From a checkpoint of a small mixture-of-experts model trained on Wikipedia: 160 SiLU neurons an expert, 2 picks a token.
Below are experts of layer 6 (counted from 0) of a mixture-of-experts language model. Rows are named router (the router's row for the expert), up (a neuron's input weights, with its number) and show model dimensions 0-159. Each number is 500 + 40 x the weight over its row's rms, rounded and kept within 0 to 999. Numbers have three digits each.
After each expert's rows: "gets" lists some tokens that make up at least twice as much of what it gets as of all text. This comes from a sample of Wikipedia text that the model never trained on. Tokens count by the router's weight.

# expert 3
router:613477431564514465569488462462486476492510576493513498467437495502523422533480498464523515522546531437507468498514476457496507493530430503431480538435471499449520533487415505460452512462503539482561436531488516454428488428497484494527569491533525523546529460449501567465491484484534531616529456465460492519422426515551550493525498531521472532491467488522456439502407473424461518520458524514531527492554528546566423513523531508444523515484491489487566445467505535514553506457545526
up0:562478439484490452503461448484539434444443474525497491471466528544459518501534499446570475460482499464492445498536489504460554537450507467485476533471535388466502520491473498549483499489479498424511553450524416443507509545511504420434462470535542544453499420585446456506484546430533471548467482465503466524457489424509515499420445486444431506432522456549511518527529567488489505530534488461434472508589533478551556455447512545527553459545509508472481500503484460526528428517531532
up1:500473494465430467492580439510481482485482504528572574514546493534529573485496505470539478416529494520487569519490543482481494495534527516488490540537513523476540430483455556458511402592465455498490496425561486531546478486507559514461451493498510545523523540509474468548510497505553491505540560472483483482525515496469554400461515492410530506452521512478465497489562591477550499494545468433479490535503451532515555491518421418534493502516458502478465493502472546452543544582369539
up2:541437480555505472466530513505475451485453461538583532520457453470496543535504543459584437503464525451493538525435530462566492511496542448456547502559464410505505503500454526439470483555497531480482567435478527556614548587466556498574484497524495479503473498428462468534530483543531566552499512466565568541469519465497442464414511498560499481486485494505443514532457461497558488549475484503456566483475496505508503545523505528520518560482410468491442533464448510496495501575477485
up3:521541478456431507488500494434552504484424478474533530470497525445448502498425513487505513477484555522456535527512490403442461564461470509481503522501545514498516560465506426456474489468476519485534405506478487478477465504484531470494575429384513556522454474581465470461493462505479491464531458492448458441439467471523596516562494538514519478418468493486420465492498465476513510514423545513449511490457514497470516525468472458523462393447457435490535490540546534504493488494399535
up4:556498460511573509485443511468442536449486470529478507514489448442500507546515554454512526553442532493530489468522439559469543503548533548537463500407487444456548520542488512559514544529484525523501387493445533535498514510531587471506428483479552551495581464481438436464489470456526537574423559503551473544422507441468492516511456534532463511461485458568523522496499505471444489458519507481441485488502493424487508484477535457467490466581561551446526473487478475432576476467533490
up5:572418459538499562458508479475461468478459462493484477495500453485538478480572505437526497526483542411541473543489476461478436487520470566570482448449507479494485473429449543518451500517529583506493484487557489539459551568463518427452514507491459506491480551583498456472508498454474459526499493518488523535463493527568550485503436556527447536503484523499464462454508537543479427576507472427478468571476554514561482577509611541453498462478450464504438489526513556516585487500522498
up6:524590501438477506396493505569515410501562412425445503548498501459460462468471539517458436504489513452501435436544489560520477510485537496504554444447484448491505491423446470472451517551541523566480501447553539486493495505575518472502499406498488493517538484550520515505533526448482461462474476488472511466514554515481529507501465539518479465534567415508461530469480510475484536532501496534551466494463432421529520436523524533503565512545468479529500603543527463521424461466534534
up7:511504480489433561528559428522551530549478494499498598500535492429499532539528519483490510462502509456578504480450472540580498520431490498486486535482485504497490466501451505481488523487560490502542575439478596530476484561493566433448459547470536577478482539433487477576548535578431473516498537503551463506500493555569560464535422496501452545479537491519490490503525454463493479479494513509475540461532530510516510474405554466601560449484486480469501576482565508497453572517512469
up8:488502438503493527584566469467465529570529547521513522529454519496500488541476465542545581513535446456434500497554464506500502443584494449439417493468506483529535455446475463478508489574419464477510474445553561456514558468510524498491516516459541494511465509520473512529521460508458501512454542525602510496509501570544496471467496551555466484484532540499487494500511499500498478547430467432473517483503505464507520548557538573531604496543523398501506582466502383542515548544529526
gets: " ", "\n", " Born", " dis", " de", " Mar"

# expert 43
router:536492436503462465491526568488501530493521514496526526464525523524431450451557456489472499486501517545441513516501517456546590477495455525582503510488500438376463473556567442561464475514502565470498496464503491497535547519568468476494489491524539504474526428528449525474576475510439527556465503441521632526516477492539465493487519548525496526433437572482500521458498503522455477568427473529478503523523494500434483552529611488503541529436581482484535482486505514558486531523566491
up0:500538505489445510401487493561524442568488535478477468503498548382447433467461507545521533507453430516531475532459480517508536536503502507521498555435502502492488531564479515493534474570473523512544431527522553436528485505459507501547491477541523593500458488481440401570546562496471518489493555504480468504525519459477509504545505580519468428469493457450484508501539495582495508511489510419480465424536524601484469579509529471497481497493485514525527501448502549544437603450474506
up1:580492437508500476529581486509520535519504501485449527504565427398505481477539487450504536465528450588564483521529443525535540488505474549480554495468475474489510469540413472491514413502489585454524499480485545507448476452520553429487510512551518533501532566463511415481556576479543484510490531493500441494478525562492570490431500473460426497490492503458515509466537494496458504556487557447453491448532543553509545461522524490437429445529502531483516517581449479465556534432456464
up2:546478609531413549456531465552442514511520461549481544523408523550478511444539454553523572514436502518533530535499496437448485403453530417465456497583467491529474457517496559448535576530484460477480552471426452493476568526496484578514474455565512497521504490470473475507476499563476479457518513513519533437545519468504459571485454568522503504501517507544524473520490483467494489444556546490508542583508521467500567471529516473586490519497513459462515509556519538515439493494541468
up3:485457483539553581567592480522509479478499439573549494506495552529524596552492508531440546546491490543492499501550488477525482572531566460508492547483582510495492553514499573553494525486498505496467474491468490528512521524487538565439502511495444456548510447532466433554464471467485518552463610469515522522512528436459495524462482501513530459508574567462500500542439537482487541486564408515459509572521475528493568482489455513497432569542456466487422550484539502480548481432526489
up4:547464494528487469495554405491473528458482456565508549509485493536534604490519467472515448491539437525523521411512493516443535510488521475500532479460496617466487559519453429472534421536480482533492502449497547447477560513533463513517466449519535532539555503481441499563529452484499470482511483576543472433546496535548520528469504555515533556520512543535462572551484442430536536489498578492535508454529467461567562495555501479507525452484515412484436494516489448551550562504459524
up5:516481501490516513476515498496507520515474503564479543469524397419487530518452471451472520520537468500501433418545471546483493540532456524470532521502513526535472423493522448529595444493576450467482495510507576498471541488528588469402546515415490453526530485507550497487536562465566514491495527543413474504501536481526535443492545478490478476486530454462482499440634447514506525427452527484491512474517451440512497489517478482501524517483531553515499566551422459477486566466412493
up6:546501489495477469596568520457430513531459514507548488440487500536484412456565457517425533477519495443501495525535476455445509445498530506524424473453562458481461428515454484467493568535519593469519472471542478574509576541429465567542474533494504513459522454496460486460559495499481475568516535527489534520522562510501514535488520559469447451480516525514510435466440520529498479475483543492494541477396488574477495450508523422523488528443494450493535510461507507475393526452555490
up7:570477580508526506469550497544424482430486481493521502455487480481506545509546506462522539470598477465524463550510456419512538480556470528441467477429582524469458530474467516440452563504580510479525498423445489446494541589520507496505521451552559541548483539521478469478448482497456499466490508519523510462500509537511535484464529520521520496534493513475551417501526478394463475531502493423528654472555552510530527502545520531468584537506512499501534513511496503535441467501554509
up8:538497513458521518528524517559457462482482458532475519490423499501493527477495582499453548491577585563497497526511505526472514477516490543471509522440477506520496518530453512555420591444446508456471452439512482527452525522480473536487494448510478563505589546472560517442538507434488500507497555498522472481474512583480536446514501478486543481506540554521443521525437491447553519587561562478509548492545522487580405492519519555466591458588451470512473511513480515537527456524515594
gets: "0", "1", "9", "2", "8", " |"

# expert 1
router:475536492591501469509549520529519519471484534550497489479491535457478521462469513546477504543522596606478514508446447543416497500415435523501469561530486494426430547533497457526523436468494499517526468480523538463490499528536438560519532508518484458441491510497489490502497556538427541516473461536448508542538486503476454456450471494490435456535514385540554487570465445496551423551509521442463547473533569556486480524444534492484495492506422472521463537464518461519469525523406537
up0:508444508499437562498574511464491463527514461515565508486440494542466504453471491478500506537442466536511485511475448492481529462511488540477516452471535534491476432492538502418504483472480503445452546496485522513454551451499554507528381531557494444566577502580464524432550561506433465537565534506480504504487529492448445462532521482532519570515455429507492535532523516473586499499557531536459476492539616506526468480585537479583535427502513429512474484488495509456508514474444570
up1:493547488546469493513502483490494486468429446487567521428544440432543482479533521448513575552428550400461465504520477436553516507450569523480450492486496447439485488476520506425465492497464498481492487546513496558419499547511520517546451570399475536442567526563498538538523512557438432469515515453538520466444490567497479576491492526523518498477462494510496470438504483490517457550471431498469504446514526529450560504540516498491490543452505483536467564531482577423527443463465493
up2:532500511481432499459534506485501465534454475580500540487535509437499432436485488426518549473462549512534485561512504527533544492441426502438477520567552514541451553451490417501543553506497501469496547469560519538518485518495546478478488522482496515488519590484459434515556473572489498462522498465481501504481509494474508411522537554514519521443562528406432484546450461466566452536538566437444541482518467513479533529535585454547480505472511486508463477522508531517476555570547616
up3:526493508553532545521530457472520502488436503525592508526428411511485445517589483527531458542481473461508488431526533496519503471533452430445476491500460512470455466492453447494558545530505497501481514481517494469536557530590534431509522551464490550560491529457498392535507527521550520478520437492540572478489504543514495522485525447463559539455532451479522467491540517528587471462435465440466560498519543466455580463436504531511552467497583490509510459516402546528486520459461450
up4:501478510513534526462496367461489497476478499521506568528456502515507482523591455471543500497486506467481492539515463491614450510476535473413403534445525515448487440542603483550416521502532539492501479440451497551502447554466498422479502433494487546470533536516534481492553530466543475552520472479539511527475487558509495472469440474512519492430500533426523515532502516451501487522525499437481598518508562469451533501503494473539518497542564497514543544514476532505541387480485562
up5:500483471483505459573508470467461502582499440534541554582500483468434508514507602463503509479546578537475502475530472457455528535465472444491510480513472554465454458442538461519469538500575508531467505404497506591519545562409532509448453475472502523519496532498509454508480414515534486455586546516537486544475478526537568480432579506502447496521532534547436527488557507500518413575526493446512540503508528486511525484525530515566515518475465477456518518490446502484482412564472525
up6:493535532482448468534589561515502509508529513407495489561518543496480511508580503549556534474508426501478560451535427512507570498490495490504504575459591462485486506490574463504523416578548559517451457528477474498491529480511451472454491501491565509526486487547539478507501530455508509509446535434566560449503448455486443525555502489466521517535505528521536549471555484531451509508487475430495485494508525458522539459458418574548484443468480370534481562543479508506430469479469472
up7:533420421468472529475450474502583455528472479544442462521460500470477483496497460463550426509509497554501526436446530415490538542422518454498482361531495456433518502517497503477466477524516537461451456492516490545536486507507540517514489519477469447458516550526512382436498452550578519534468556505453514489476524566497522544506422485462502522429592466510499499540458509503466446536509431452474556538507493492487496493493460493447475485420510478432486523458472537540449466546514498
up8:523448479415478547502543483493471499530468482506477462526516507442497462421488476460512556549450462541523519475535468484517478466427436531523535470456526593460461515514536403486522574504531480509488542468441479475463460489493534539536414468497550471552459584542513483493539547507436469432581482543477475501466533536426548532470516558523475528486474512451506482524497471491617590504473537512476515476528501478416461455576485445443530486528548474556502565515525481503425492521477509
gets: "\n", "ci", " by", " f", " —", " c"

# expert 44
router:546441554471463447451543481438518421465476455602575508504522480497466530520502503552518506486538510465561581515511528478460525567472476465489523504514532424557503548431463483537440539493502560430419482546497466477532532542496584491486498453512434527497485498567506521499471564421516468501459455471541518431480479540482523519541463512479513489463468517499432464454455477486462557523436485520453560481527523559480589505518430509550508492463492531551513608488460467551474459467503476
up0:505490516476500490485534460430483492485435489581470497493521448522491526506518520505482426523506492502577465520581442493508465541444495465488456405586544546466486476427527426513518511519533476482437554465564500486540554533528475501370509511482594504525456513491420501514531487373523521432511497493432493488550419523550471555448513475497524521531518449564531476478479575426491488569450551529490490496479529467515517485513507469495490427496518469526446492513462475505551512482450515
up1:454546560468452502510538527543477440464481509564529518536533478467473538554438444510496580502444464452544437515449484578469547468538506572493509492549511499485507484453502510394497501541483515555519461516448513524614545481493533524430452515508492541479523580485493444468489483476481592481514538466522484447525530543517521531523450504526528437413441500479519532533496427480507535439497524443527476513519413505486511474525554513424494488523527505571449570508507494560441578459492532
up2:509497486500476522535500492501528489523452411458588600539401503504523608544482521511467531508484501505440497470463536447500472557453567482560504587448543514520525530485496539500450566507501496509497419465470570500503502538554543449530488465477494526540576514482453527510467487448491552542482585542478539386500441507479590495504478519520515519462516527530445480494431505544476526513425420478509580497486597490536526494540494482492479467501450475501536459503508468498540477448503479
up3:507538506491436512507556574549517532544418544542501547537472435517502611556544480511483474488476511505450493504479470490502503478480550509497442470413506519476463474485532522456519489475450509527388477485602506523512624510466528487390494498518476517428495446537489490496523471415490512534436504505452513489559560549524512485467532551531485537441487522459556548490536522531465471426506501494480494533486541459544527496483550515537525466538538441494426469527462493481575559426517469
up4:458489472590564517544522558458519519538571494577411544587546528500516463507535434473509449509510463552499525506493399510482516483450483476507491518591518565522483486522503536509522488522526510472474539503493506556528503485518417460547522582453511466465477540468478502601527555555487477492521459572528509532533535462433533554472496505456481545514520507519595498541541497501570451554581497488480506493458449489499451453423542465505507554571529460514502561578503468544504487512495480
up5:463563433470521528556538602507510468461456481545551558461523455488470556578542519504492475498479476549464486434514510440465432543530555455496511468537522529475601479497507496542559499547470488543414507509512532515541457517605478521467532457525448568537407472471482497528475511480456513507522490487426557490506486481537442514462463456485531503457573526439508525551508542480511479384461541512464474490510513436564448447486519480462473491458501514505493550532478500519522578534512429
up6:525494464498577502499548436480484528548545545496457537436514462468500435439509473478504562495522528566481539459502527477533509495443539507495497518464469532439468467510474491461555506486502538470598437484560500485551474455395562501574476535455514544508477550505513496484507519547474453541516483520508451498504483479487490515480481527500480576480520515474496536442509552434520436559511528505355592519495523490525497498463476449464545534481401465538475461516551473410454506547399531
up7:488467536509527508507516574501479489490507466525550491485450526515504513560492504456478456535486482532516516456442519540587549509529523544549497492474481504469471497489560544434421530480498498575505447479431489519524523460453534560467420535482509539462512495555499474523477464466550561514561497488515507619477516465520503514459496535510562474397468549492428476513480371457497501372406509501475457573484490502499469495574500466458501527552534480511498519516456561472534517421475550
up8:474491544510484497496435524463527463494399421533462491469452533503586493540546487491495471590464466505544446486477497518545464523533476493538507484481510510504537493500502506431450537495491474539498552503522490521493552446532478538431382572502556541514535466522507480458524476505587458482558512458531507572523544495483463529474525478469529494495476575445470454550553389527521491420446504475476428560476472470516426481592504502575487442547459493517437510540517516475566549496493520
gets: "\n", ".", "-", "|", ").", ".\""

# expert 42
router:446528525480548519444537542514566486537470435530529606502502485496531488518477568449469509422469503547598466481484550493514447510548514462478390497473516504497473478492473533484436531489468471453533485529469488480551598486478475404542432466487469564423480550566534487547558512454545423489466468470483514545473479478550554484487490499495526483535470524437447552591486463515461425518561530510528530546460557516476547472540482486554512504427462529514523489514458502492520467499439490
up0:474549511536498544517603480465528535414497480548453503542575476617447462554494462498470407533519486473489435507464497541536481507521521517471551514489510525482533504542497568498521480574529483507516503518524521494503475503511466477492497529547427468487500443499567449506438481484554518572454501512393536518551503584460461499620523521524557471553496513483594539485485485521507518452546565529514492478524449455529484429440547465507440561498521444438460518449505494530510486496497466
up1:557515552532491450526543454500494530435520450583519551541512424528513492488417478550591546504549495494506568497554447481559557436442449448562458486551499484443504501434476455540512494457491527471446447520503470542574586468445494483486470486446451543468478525505514442449473531466480550507494467586468442520420447521471480470553436482515515470483564525517544517527565523497460448539495491522500487503479462588452569447505470491524458528480477482494475488458498489508486543538467560
up2:496503529485533427516502458467502504548522548446391474562551525456464484530519466508529503500507544504541527488486509520492534514517521497537474485564579454480475483519445470574511468483530540491488530448536500508542502512529540481533528511491539565439469468510554502528470505553425444512522630489563486544564434508569568465481495443539515598536460575525453524508530582515431532423477537497505488577443480505473583455453473509504472486546503552547499503503497587529466463466478513
up3:513512535535493503457473515528582539437502428514550526495498472481541525516463479560456502478496500498532459525507503604514489478546500494526554532472441507446566501517494545502474546518465529549435487507500482522493474531455543439481463486526513522561440486521512517512557475443485479481535496499525522509537537506394503492493507486438606405464529499555466472480571421492546526428447336451474467434557462463501508529445512534546545505521506500483498558552517470498512472570554470
up4:526486518461484526560481493467483513442497522480432437496545462546508579484496563554480556534546514533483482468466487566532532514463466474509512501512496529418603548482431450594478509474499500502538513421552516527518480522485457546497495458544478496554508453501476539499632409511436510508478556490479462440438428572517564435514484492574479463473505521555523469489490517460477519520530577430520550542527493435529431563495510462518473466511496512501449523480556527537549479468491509
up5:490508497463515497494542507464471419528511414515517549522426520496528456456523530539550457513545466517470542457542476420467487498479486446505448567522505587572469510448517457497567449543535508551502462440500506521518460456491543535523531507551514459511476504481486517539547506551524558537444519554461463442503472571551578488608504502517502490542490460459529548467496537598530546505531550493532537519573472495455529449369510479533490518527438485464482469463562435524490536540459496
up6:502550492530492490497514505551477523440539499477470502549529434491510515526397496553455480488502456474469583421585465498469512518496510490522490422493490497493520450508483484568468527533499548452511496521535575541407519547481512569527517544521466545416503453474477487493487536562465461513556616463448561521473466533500496507557480507473514551488485544514492499501496446443559489477558538526486464547469445496538550549545596434535528396477464509538481510483485522517552486597492561
up7:517618540454518521509515466467523499525482484545526607462498449520523464434453510554503510525508479515500500559463514449527501486490498430480414562479505508520495488484491471535533499519514525510483399517415415478535503532477549455475508425458426485540523520506503524454507593468486604511463427507507490514469502493520517458522468488532452448505535484506519478498489511489508462567556534508502467498581475567449617507523516502489499531470410486517504442532514425610470517477487455
up8:526416434483522511556473501503521474507567510437447491589496443516517489488564534434588504554469477480483499484574506520458549493501552579466497522528509596527497459510535441482579486503478512452456525460498464524514474519450579515497480610477456498485488514470520556462531454494549546490520540528523507512537437474568468519478527533450435588535480547515504492495502421557446478443521551486529549540498423463519531433441547516498534487541506489524444456465501493471463477515427489
gets: " of", " to", " for", " in", " as", " by"

# expert 16
router:569556570511506437473570525569416551558467476507477461454472522567463489510518509531428480500540407466509474491409481507549447475456519535495582458481515508577526462447455521548538490462536495523481508494447442451511481547512489501471515566521471458538530453535477500521493571522538458532443508501529465513529471539518477476560432478553524521558583552560519516444514489498550467552508429487447509477485511539504469489521523569493435485613547468448529500552483480536508531532518514
up0:447525454540553514542473434472451472484471502513506514620460507556503547527497467493518442515465543449456513487543526484484528449539506516446429484479522411417524480468506509494477484551435472524476536418538533509559557556466565573465487466495469512511501520421556422492524485519490466470514502534488527547449531568480520473442530474461439403442551474477446505443491524479451453474474416442507511463519414451469515529491558482516578465488499494510464567507474515476529512474468505
up1:576473554441430518460544449444492401489503388535558517494516544512596526497534590443514458477437523476506500480460446458504507515428456510458521498552561412483503493475431467519517458483489491441560441471494480492561503481530548460506493500512491489419547488464457511490502456504506530541578536531496467488477464441546504421461568532506442479458491499490418517527527495478503440536534485500466565513519530499511509523502454429517469572498458496473456505516528526528423473537493450
up2:525461508472520456472565541479613467507449494483516571456503472503550509458480458466454509458445478516536485550485543518477509477566482551521470501616520498500445465546521504387523515475490529437451509478519480567482487500487506455439539503475510528479450457530479505510533540488499428426458491475505474450480502533532480465451451506497525490536445523489442493408482487562540402498475564510503493542480480523489528492549554556502465393498474417533491492579538479568513434573520497
up3:542514552473446474485550405487497472562490446500508511512429434556527473452490523490499551477492491466476469480464425484531473529537482508466457433533454454479536474452400511491472520612463487485547444550451481518488567495406563439467476514486482511438521552514529457465512531507480413553430444475478454505499475551463512507512445510518499533450536456513459520454451480419493483568542448528464537519480427556526489454524519532514507454475505474527430553532435466479550477539512524
up4:483475495463511518459486445498551548358496483466491551483527509466533490478492472509517498496484492474490429561555547493553534426515527403517525516498543564510514428516606498459544496548456523495489576511512502507480449440590493555540526502496465491540544492542458467493530538464512568525495603429522456519472510473514473488499494460498491444553480454504499544533451520598487521491535561453518491464515502475423541455551548449581526525485550401480507472512490537511466518504457474
up5:498531536442432521383504485505476471473534451502508518449510430453631554536422493497585445453486513523526508424490501445494595533587481523435463507462535474513497465479509534484533513611508550489523498524536496494559568444600558513514512490520478458460547456550476477474515499446516565480459497543401501489485495515462484525517481478520510495470482501477492464519495528474525507510557536472480522490563446498530506542469507504504541481453447434543486503547535463485443523438463473
up6:474435438495481510481443483444601499393460486524473497560498520487442524463487463495518455509488575528458533474521514443501537537448454484561475571531514419500492628548508552527462451482432512443459496485450490459447498449490493416481440469514508522481528489551601458539530500471600507504515509482466523498462525507497515429491468513514437487450509465499451561569480512504434505496493492488549490452540486551524512534485532499494515514464468507547499473571482422511564556492518542
up7:470476490490443561546551559508530480533522474584485533529494440494455534484503539503517543392473498595488514434497527496431505483550495467487493522515493514512516446465447501501476492585486533539468530456462517564480535427516519484480510489535490522540527493426454474399448460526494476487485531510446491390510455532566543526506514516462541481487520490553443519479515563554482540443499506490578535530493443417530526458509519376483513499452512485504486518444455555438549501416510533
up8:541532527576482470465459485439434434551442500523516491469516485539461485504493523490476435525462514480510511511478511449487501529495481485443485540504523528491499425489491456520505500452517552433505472513437485492542568516540490404471478495505499518521537456485371480481541557501439583442481434377463573512487492485452476511487545512584476489458475541459500452449482567457541519474557460535438572480512600465497495512414505460497506460506462503487488504552475471534570504432481529
gets: "S", "A", "D", "B", " A", "T"

# expert 27
router:503510413489422486459492549522563486505516523437484534529568478536501481449556514471504531526494443444438542532502509501469533481537491511498507498524513526510564486544574464513443548456492485504480492503440527553460505523458502458501492433537487521424432562501454532461547513525579501505416459485567455494519436582520490522500536515542442579497469546522466489447501523546504390491495494508553513520528417464395536425434517480512509506540508442468464526503576514466500464559491436
up0:528534481438524464551507472500457526511429485549562495576468526579548572604485470547424527473498485462488547485525514526492432499462513487475506477395458502547459529485485480534518579526495584545485453455490567511480499477492491449533517476510460452472495490469474557537529464434411519502527571477482476460430489492513536518504470532529481465524544562527535433520459477453532498544531361523531536500529497570502435486520475490474442441492467557475516531531504481516539538441469484
up1:568539440532417517514523479525499408516507442578554533478519522558533509521501462502465472484520464470506478543526453505465494527578460535526484479506548542488564550467515501522517530604445466456534498446546485569459489442462485393458479546536455522484539450531469497563521521468530543509421543491539531492555490552479488485513504529563522549509480470566498476534476488565503525426481511482468492536540454483494502536436560477492535512520533479456458540570600504606520558466485506
up2:493586472491468563477542488469498504522451466486580524533492547479490376525493474524418385514528508432492565500499515521402461595528503480479447479481462472585519512530482517564516481549511500509479492521524534517511504518433451529509522548479501442476490459461499481470436506459567519467550432528500586473534554417504478520572498500500508509526491455501458515473528557544495598498507486506519440565619462457513518486515479489556479489477521533478508479483487444527493489536553476
up3:505501482512418542460548402424501495531499462556528516548540486519453541421452578482612471534459480541516496510469478456525449529506500458516548469580490477465564506472474549439522437544528513454525498457498578440519551597531542512484496541492492475449515532472481476533532526500462520529457481542521570463483489463449494493502434538500501486473490455486472459520505519463536534600538470477494493595538553556553420506512526395515525495515494468544466532506531509511494564528528524
up4:493436494545460573555474534541502441460449476463482455480513447522500591555540556459510543453484506427517485508563481474542507538474460466422511505487506539532509447474419438577534471537496506543505492520462526527503532499552503515460511515438495548499505533584498456481517533436535463536486439600413464495513453598537496489471463517472561484467513503592501529475528431544554493504424504468512511479529473548510560474556485505512515490541504503634505496438479497459483500499516505
up5:562544492465470608506595505435444533498535494516467519564515467548572514555467508467566467515504443534511495502469451488517440489450461527449455438501480570577552413497454479524490527484470510535479492447561524569513509462545528526493528485469426561454547505451503522466600449525481536484523525464462508522509511538471467448538501501476513525469477592506501514540491525467495449487509511499526541531452511509502467585519501503552446518605523497544534424484518396460477516483534487
up6:510475526421510484508488512528511483523498465520429477462520496414484440480535526535504553537605591511513472492487504499537506536380528523553495502553575469543464464485494456447474546489523514462532485504520461545505512509467518523455558453471451533437586514484535512491533502473400470475516532497524532449489558504476581507506486546502486495519541546508520541511568478504517488576594466428461530538430528553553522492496477562489569570502460470555558556536441462521465522475494558
up7:473572534507462471411531422396520430506526502477587474531458539437502448546486443423500432510498482401493505471490482533506542423580553534551511497518494468408503488470507523505474490575512551480572504517526507508461488405458486496425510466523537509472506509514502510522489460496502529519545520538517493542469508513506490487519502548467465539485479431480485529513556520507492442477532507491460443483477553525531528494488549596493625498492551493537411554508462526530478455476447478
up8:515424530525527509461470439444512473571479512560485519419441479483487535537542550516454534457549579514514495527494506515524436545460565516446533492504553450431550471493436480401494464532553470472524539413450573516486507528567519485505513485464516552509496500501570429535485530544492478528558543552511524504530542472506512445468463488522495494450513475498373453512483515401447495516498571492497558551532457501508487527541475473549527410507481483469487488514445497527570494494448551
gets: " |", "0", ";", "5", "3", "7"

# expert 47
router:622528518522532390511477544563490508496515495501467471489509550493536538450468489464423482498530489468510471543529501592555466457503466445462498466512498508536473521455483496450542539466546508529510467514501561479494524487561510473524483546517477471474525467470545510456531442548517479468452404502518437502474465529522496517490517490510402527566534540487489437436531518560529529492491570564541540497482504505541493517498502567458456435567499531512482496616434398462421494421516489
up0:465470510497474549504553490478575555483524449505519556519571510522542564466514554482574621460475486464528501528483480484530535452522572427496494518496523508510543467476535418432452536485519479446508456496499520543493449569490498442545554464513487490472522492478474466519528526488473461498518534563465493530549481470633541504526538494530456524478519532522446496469575495438513408575488505446530460495525522570529548497574541494555498488449460394553538507517510536545461496523451492
up1:438548466493463496532448480460555489566466491487560561583522515526445493462518464499557534507459524571475513511482530424487540467437547449532505624515526441554450502533523438505564510511431506431470398523427524510475483513484514515552553542454424508464500587513493499490508488534512518547509510581454510498509493510592502435509459527475445480476543450507538479485514528494555432481481484485481482509492499535380495515517505478513489551460496508490486468505520498532413574520455509
up2:473473503458470504497484485520558539518499508533513543531567372464492477493490450525503523477423448554542515432478487485455518579554513479558512540473503485553486488447482498549511491427372504458457484524543509481558516552501507508502524445480492507489509487457511483560509525480517475435545499442419481471478465582510546454533500474452422515508613477496484513509549530492492448455494479467485547445499534514600518466535575506582584466444490525483495501474474507421522549530504462
up3:471428482523423504476550501496468482490531462524518514534441476456479495482541550462509561454539521537565441514514466493447463548496501445567452482497508548508543470477450472518406504542552437479518510474507413532482601502454500513470501443510501561547513452491497454485540503504519579484538490444482518449499478577482571450518437587490535508473467562506443569567490483516504484482539517522510540497518454466539485496502424486517478522486464460522376517447514600432531482531453483
up4:499446495424535526520546491458551475503446482524566506543484463518536565445481489490508476449489502476477529555471487512497495411560443626542494436526486535531532500497463461501497568492522484436467504489479523547472572504534547461450548526462434508432514503570460527490524464452555555475485506504508474459487503541432462498460481542529511543490519496472481443452494482500559422541509503533475517494585463396407462477516521506535537434465475475503399488533497523544569452513456557
up5:519514534488515502465492486517486443513450494468610503520482463505535517479514543500525531494458449463476514496590462514563497566524521531551542477528516493531491464440543411527429509509530525530553442526521431488553516502486504521520481461476546536462559456595450480508524516435430527497513494479458470484491480509390514465455405518564573563509471533512498585486480509536563470546505497461413464547442470515479482552566418468512533485502471454502455489475510512418559477513468562
up6:485532387482498488509511515484548533473458475557494539549467492542419543540444447501477440485464514465506510549478510466506529464457538550466473433574564540495432455454495552487562499569432578400483516472466507562528533551565491510473572504472468520504458541499511520525522544415591487492510511507543575479449489511534499483459485549545476499462565525473516475505459521520533453537450488449481503503512477509478564555494527462550500533525485460560530495496498570584553475561446476
up7:465563524487515488467491539464545452553472423529475490495428473457503455479520498515540551467481484536496521530525467450467436471523472419545490464553522496497425485431500514494453580521502575508504522527480504525490505452508516444485436487503500503587478466555413437468532499533485467541513499457486523476480556468522552566504536535497503450465466496540492558500483485493466523400468515494541456555490539451453534369531533436480547568398549526464513585526510487440483469487533454
up8:566479502555524522550514494517455455540530524541465563492438468491492525468475487460510511518522516462464497504491460455554512501374547502566540529475503468407549499536514511475445541524543505500472459455456525519496531534522542519524512504473430560414502547517517473456520526424462512601575523522506529563549481497514544562498541582448489545493537459469479512538457443541542488481482480534494541578400419531448485509503467448491521572509444515503451563490443556491538499447477486
gets: " (", " \"", "\n", " S", " W", " P"